Experts of a small language model: 240 SwiGLU neurons an expert, 3548 steps.
Below are experts of layer 3 (counted from 0) of a mixture-of-experts language model. Rows are named router (the router's row for the expert), down (a neuron's output weights, with its number) and show model dimensions 0-255. Each number is 128 + 24 x the weight over its row's rms, rounded and kept within 0 to 255.
After each expert's rows: a language model's description of what the expert responds to. This comes from a sample of Wikipedia text that the model never trained on.

# expert 13
router [133 151 130  95  50 123 147 122 105 131 127 158  81 105 151 183 148 122  88 117 125 125 129 175 113 128 126 113 108 100 124 147 106  91 151 124 135 137 115 165 128 184 111 145 159 153 103 119 152 132 118 122 125 133 126 108 121 130 164 116  92 111 124 166 111 115 131 152 178 161 127 146 163 126  90 106 118 131 133 127 114 145 106 118 146 102  84 143 112 160 129 114 165 185 134  92 170 101 119 143 137 117  97 136 101 111 153 110 107 141 128 181 115 103 113 110  70  85 170 133 140 141 165 116 124 113 104 112 164 130 152 186 103 130  83 133 125 124 140 123 165 159 110 155 124 141  87  95 144 125 108 146 141 110 157  95 157 128 112 111 139 128 159 114 125 100 128 107 119 129 158 144 123 114 126 154 126 148 102 118 154 113 133 138 123 150  89 105 174 130 156 113 118 112 161 115 107 110 159 160 148 118  99 100 130 144  92  77 129 107 159 166 149  82  86 134 173 138 129 136 123 131 106 100 127 141 115 103  98 129 131  98 128 144  90 180 126 141 112 135 101 119 153 133 171 133  74 129 145 118 134 127 130 153 138 151]
down0 [142 143 155 135  98 141 135 135 104 144 139 163 128 123 176  77 137 135 120 133 101 172 101 135 120  98 120  98 173 103 106 129 150 136 140 107 101 129 101 111 207 183 121 102 132 175 140 131 133 116 108 109 118  85 151 127 122 157 111 165 106 134 119 117 112 121 141 105 102 119  88 113 107 164 103 109 124 125 103 147 115 156 160 132 142 107 139 123 140 136 136  76 113 140 111 122 117 112 118  89 137 139 141 126 103 130  85 112 164 155 137 123 114 114 140 132 144 134 127  96 124 126 127 102  69 102 133 137 163 176 135 109 101 164 148 141 173 134 138  68 133  82 114 136 139 115 143 149 130 163  73 100 153 130 131 113 160 100  86 102 112  96  92 148 143 113 118 159 133 157 127 105 114 134 137  99 110 177 121 119 134 113 123  97 113 154 122 149 122  79 160  69 118 154 142  90 122 115 134 109 130 152 131 166  89 183 160 129 136 118 139  96 137 111  91  97 135 148 134 148 167  97 143 123 117 136 125 131 123 104 163 150 148 147 110  77 170 128 119 114 135 154 123  95 153 118 140 137 138  85 110  99 126 139 112 167]
It responds to: Digit tokens in years, ages, measurements, table values and dates: 19-70s, age 83, 74.30 m, 2011, October 8, 2024.

# expert 4
router [120 114  96 138 168 119 100 116 117 137 128 186 119 113 103 214 118 123 128 114 113 114 135 132 151 139 125 140 139 156 150  83 117 170 120 157 129 111 101 131 126 122 103 148 132 146  83 169 131 154 185 105 160 107 101 110 127 154 127 170 121 126 165 142 155 149 167 147 124  99 123 181 140 100 158 164 135 155 143 130 138 153 156  84 125 128 160 111 150  97 109  86  95  93 150 133 124 143 115 156 113  98 122 124  97 137 159 156 109 134 128 141 108 118 125 164 164 147  92 143  95 125 139 137 127 119 110  90  91 152 129 145 149  95 108 189 107 102 131 110 137 153 108 119 133 170 131 151 130 122  97 133 159 114 102 147 100 146 133 137  90 152 131 112 110  95 172  90 106  96 113 160 117 118 139 110 139  85 135  92 105 116 127  85 162 145 140  94 136 140 140 114 139  96 143 136 108 166 111  99 107 127 170 113 113 148 138 133 116 157 124 117 191 154  84 113 157 119 120 133 137 129 122 161 115 117  93 111 107  88 117 116 143  88 176  86 113 135  94 130 122 113 133 134 136 115 137 156 142 160 124  95 131 138 117  96]
down0 [112  85 158 116 111 133 149 103 112 131 134  88 140 134 122 136 121  97 148 130 160 172 123  82 152 169 132 167  95 141 132 132 117 158 143 122  84 118 130 125 131 108  92 107 139  82 153 114 101 192 127 130 126  79 135 126 125 122 103 148 124  75 100 100 166 105 114 159 143 136 120  96 146 104 114 133 155 151 114 140 126 179 141 150 143 155 114 171 174 120 118 130 102  85  95 136 152 119 152 174 122 122 139 124  89 101 142 122  95 110  77 111 128 148 113 114 111 139 102 109 143 109 145 155 139 183 113 151 137 132 151 128 124 153 114 172  71 103 149 141 115 163 126 107 120 119 102 117 105  95 125 122 125 113  76 128 136 118 101 169 128 108 146 157 173 102 142 117 117 136  86 149 108 142  96 151 158 162 141 144 151 114  97 108 152  85 129 137 119 132 145 111 110 106  98 168 132 146 123 131 142 179 125  76 185 128 116 133 139 144 114 156 125 165 112 121 156 144  85 167 112 111 151 125 129 148 123 115 153  90 120 151 116 167 148 120 126 110 131 143 146 128  99 127 115  77 117  81 122 144 148  96 137 122 126 144]
It responds to: Infobox dash bullets, table pipes, colons, equals signs, and the or and introducing phrases, as in "- Domain:", "Formats:", "Shot put |".

# expert 2
router [149 150 149 169 178 139 181 110  88  84 106 151 143 137 136 144 152 144 142  63 130  95 136 157 130 136 162  84 129 147 141 132  80 150 146 116  85 159 158 176 163 159 143  77 169 150 155  92 113  98 158 128 160 133 162 122 119 139 135 148 108 121 132 119 161 130 133 112 121 111 146 119 124  98 159 121 111 114 151 120 155 130 163 113 105 186 151 135 131 126 149 122 110 124 141 137 164 101 128 119  94 134 134 157 154 122  83  79 143 107 134 101 142 153 128  99  90  80 148 113 108 129 144 133 151 150  87 133 157  99 137 121 156 128 156 119 157 107 149 147 130  85 149 119 158 141 113 124 132 152 126 150 111 160  93 150 115 126 151 138 125 151 150 116  96 127 123 138 198 138 129 140 131 118 117 139 172 130 130  65 139 103 110 127 126 111 143  99 122 114 154 133 110 117  78 117 144 102 146 119 126 100 119 143 153 140 149 120 115  83 116  87 113 160 105 142 154  99 149 129 141 123 146 123 106  95 169 140 117  98 161 159 122 118 125 123 119 146  96 123 140 155 101 112 118 130 125 143 136  96  79  74 132 143 104 161]
down0 [160 108 104 101 139 142 170 121 109 102 143 219 149 102 122 100 155 113 165 154 104 132  93 126 126 145 108 127 104 147 111 125 132 118 105 131 157 149 124 145 174 150 142  97  62 110 107 151 130 107 134 140 139 103 171 102 147 124 101 134 168 119 112 119 136 142 136 142 155 102 145 119 112 113 111 163 114 132  98 128 140  67 115 109 113 133 179 134 111 100  79 121 151 106 125 116  80 148 134 123  83 126 102 116 142 157 148 115 125 160 127 115 137 126 121  83 154 124 116 101 145 133 131 127 136 126 141 103 119 116 167 107 146  88 126 153 135 149 112 114 125 129 128 146 111  96 108 145 163 107 106 161 150 142 115 138 120 154 144 123 139 104 124 140 138 145 139 122  84 132 137 154 109 173 123 128 120  94 123 117 134 162 158 123  86 163 160 189 118  94 129 144  96 127 109 143 117 105 122 104 119 154 184 125 160 136  81 124 129 128 152 109 111 159 185 124 124 111 105 134 157 127 121 106 135 114  92  97 126 195  87  76 119 140  95 109 132 119 142 150 157 152 159 114 105 129 157 136 143 164 149 140 186 107 102 121]
It responds to: Commas closing clauses or list items, and prepositions linking phrases in running prose, such as in, with, from, during, at.

# expert 7
router [147  93 139 149 155 133 169 100 149 126 126 102 105 125 138 125 113 100 128 142 173 119  79 108 130 111 159 107 124 145 153 133 127 123 137 152 120 102 138 115 122  85 113  73  89  94 139  91 136  92 157  98 166  93 116 116  98 131 109 134 142 147 174 111 110 148 115 163 130 144 149 124 115 153 119 132  99  81  85 146 147 138 122 138 188 104 103 137  99  80 153 125  96  91 113 162 156 128 115 122 110 128 118 134 122 105 140 121 108 111 109 159 158 121 115 126 120 121  74 109 144 144 170 149 157 150  80 127  92 144  84 111 101 126  98 119 102  99 127 117 110 144 107  90 115 132 126 120 127 100 156 106 129 118 127  92 154 177  96 118 163 117 139 109 142 137  98 163 141 120 173 117 124 153 131 141 160 123 122 110 116 153 143 178  94 114 111 182 103 147 108 134 141 134 152 125 136 137 172 131 174 149 165 150 120 127 104 158 147  99 101  86 117 130 122 153 119 121 100 161  95 120 114 104  86 154 111  98 107 173 137 111 163 120 143 117 131 171 116 139 157 101 115 137 167  85 143  87 149 144 137  93 124 157 122 122]
down0 [104 115 139 169 136  99 121 140 138 145 130  69 127 112 148 125 149 106 149  71 143 137 161 105 136  75  76 124 125 167 159 115 104 134 107 122 130 186 158 141  99 143 162  86  87 108 108 134 109 166 133 101 115 138 116 131 129 121 137 117 116  84  89 115 122 118  93 141  71 141 114 122 129 138 151 137 172 119 107 100 146 128 157 164 160 116 129 118 109 122 112 154  99 150 127 154 103 151 105 108 132 168 136 143 142 103 127  83 102 120  69 109 134 131 133 118 150 130 139 107 127 116 117 143 127 160  96 145 101 128 122 103 113 116 126 119 129  97 142 130 131 144 118  93 120 113 122  89 145 143 104 121 132 157 156  84  92 115 114 135 140 115 114 160 148 119 125 112 156 117  89 143 131 144 106 159 164 109 119 126 141  87 103 135 107 125 169 117 148 146 124 139 221 137 159 153 143 103 101 108 118 110  97 106 119 184 136 144 121 112 170 162 152 134 143 112 143 163 186 157 164 118 128 129 137 184  78 124 134 134  65  99 132 125 154 123 123 161 158 110 121 142 145 160 109 131 130 109 117 135  97 133 148 139 114 134]
It responds to: Consonant fragments like s, f, g, th, c inside common words, especially after prefixes: de-f-icits, En-g-ineering, mas-s-ive, out-s-ide, ga-th-er.

# expert 12
router [122 144 114 150 191 169 138  92 124 108 121  99 127 131 146 175 114 125  97 138 120 151 155 154 150 114 112 106 100  81  90 146  88 146 138 154 186 133 105 112 141  87  91 123 160 167 160 162 120 139  91 148 131 112 149 120 140 131 123 133 136 108 166 157 110 128 142 125 110 115 105 119 138 121 129 123 145 137 126 121 167 103 149 137 175 147 127 158 144 166 112 107 131 156 118 146  92 146 138 189 163 148 127 148 125 168 124 132 144 158 112 106 111 122 163 118 168 119 149 148 126 128 112 153 139 104 139  77 158 121  92 157 128 132  84 166 107 154 122 120 113 121  93 137 102 130 162  96 148 131 101 127 111  91 120 105 151 105 139 110  90 133 147 156 170 169 151 125 111 146 139 111 147 147 144 108 137 157 149 173 127 159 162 172 100 127 101 143 117 132 119 144 126 127 118  88 118 158  80 108 116 104 132 148 134 104 121 133 158 136 135 156 124 158 149  85  96 125 160 109 134 145 142 104 135 169 117 126 169 165 143  92 129 168 111 159 172 141 170 106 137  90 137 120 130 159 169 148  87 111 128 127  92 141 146  99]
down0 [131 124 100 108 112 145 108  95 135 105 102 102 136 158  91 112 135 112 123  81 117 111 128 110 123 111  99 140 157 112 114 100 104 123  69 186 119 125 134 154 101 130 126 158 175 185 101 161 128  95 129 126 133 128 143 129 114 157 120 111 136 106 110 129 107 146 159  93  94 146 116 131 130 149 119 119 101 158 111 134 122 150 156 154 140 185  82 129 161 107 108 133 155 129 163 114 158 121  86 129 113 122  93 143 149 152 105 176 118 103  95 138 143 106  84 166 131 116 129 149 138 172 128 120  81 106 145  95 160 105 156 180 149  75 147 154 156 125 132 163  95 139 126 114 141 148 116 127 121 133 156 112 110 151 145 117 118 136 170 163 113 114 151 104 103 127 105 152 160  95 147 150 110 154 143 148 119 142 113  96 149 112 139 113  93  98 141 136 132 173 154 110  96  96 130 136 117 137 100 146 136 111 104 104 133  89 148 153 104 106 133 142 116  91  86 135 150 122 112 100 133 151 136 120 141 104 142 131 129 126 142 146 141  94 137 120  90 151 142 107 126  99 151 112  80 156 128  82 137 140 164  46 155 133 167 147]
It responds to: Pipes and numbers inside statistics tables, sports standings, election results and chart listings, also minus signs, semicolons and units like m.

# expert 14
router [166 163 145 177  87  98 131 164 143 155 193 151 155 111 159 108  96 156 133 105 144 129 126 157 122 188 112 117 145 143  82 130 167 103 111  97 147 133 135 112  91 151 170  92  89 154 122  67 128 153 122 117 135 154  95 125  98 134  93 115 119 141 127 121 169 155 139 102 149 143 131 104 171 159 138 116 140 114 145 151 146 122 104 106 119 128  93 166 130 131 117 148 146 167 145  98 122 133 159 120 143 122 119 136 104  85 144 128 115 112 141 125 121  89 124 118 147 165 111  84 145 137  67 110 142 121 156 142 125 136 114 142 140 175 177 113 135 134 164  95 119 111 156 144 116 141 137 126 122 157 149 140 128 153 103 121 157 125 101 139  98 188 138 100 138 154 104  81 176  86 122 134 159 139 155 127 120 125 164 125 142 101  92 122 144  29 127 134 121 121 123 110 122 118 113 145 141 103 142 116 115 125 113 117 126 109 100 149 122 129  99 133 102 164 112  89 167 153 145 116 112 129 126 155 103 132 114 118 153 103 109 121 102 105 124 134 135 168 141 136 119 148 147 112 123 130 154 151 123 146 155 170 127 120 151 121]
down0 [127 128 133 137 111 113 142 130 114 134 115 123  88 104 122 114  69 151 126 134 150 134 166 188 121 110 157 123 141 128 110 140 129 150 126 119 155 146  90 104 102  81 121 182 125 151 139 117  83 118 153 118 151 156 127 123 130  95 119 139 131  91  70  85 127 123 153 125 126 108 125 126 140 132 108 108 153 105 114 136 116 158 137  78  97 114 183  93 169 126 141  87 113 141 107 133 146 131 161 114 135 124 128 148  97 168 111 120 145 127 114 104  85 148 137  80 122 103 144 120 100  98 130 161 137  90 177 119 151 102  71 122  91 131 148  89 167 120  83 162 116 132 125 149 191 120 156  88 109 121 106 153 125 152 123 137 104 111 122 101  97  76 134 114 145 169 111 155 149 120 102 123 124 132 127 112 122 140 148 146 142 103 113 166 125 155 150 124 128 152 119 176 123 149 156 150 162 160 147 158 123 132 179 126  85 110 122 155 124 130 123 116 135 116 121  90 142 211 136 119  95 152  93 166 152 144 104 133 114  95 121 136 125 131 133 137 168  97 139 114  98 102 121 140 125 123 135 165 131 133 152 118 154 104 125 131]
It responds to: First word pieces such as re, con, co, de, pro, ex, La, Mo that begin longer words or names, as in produced, recommended.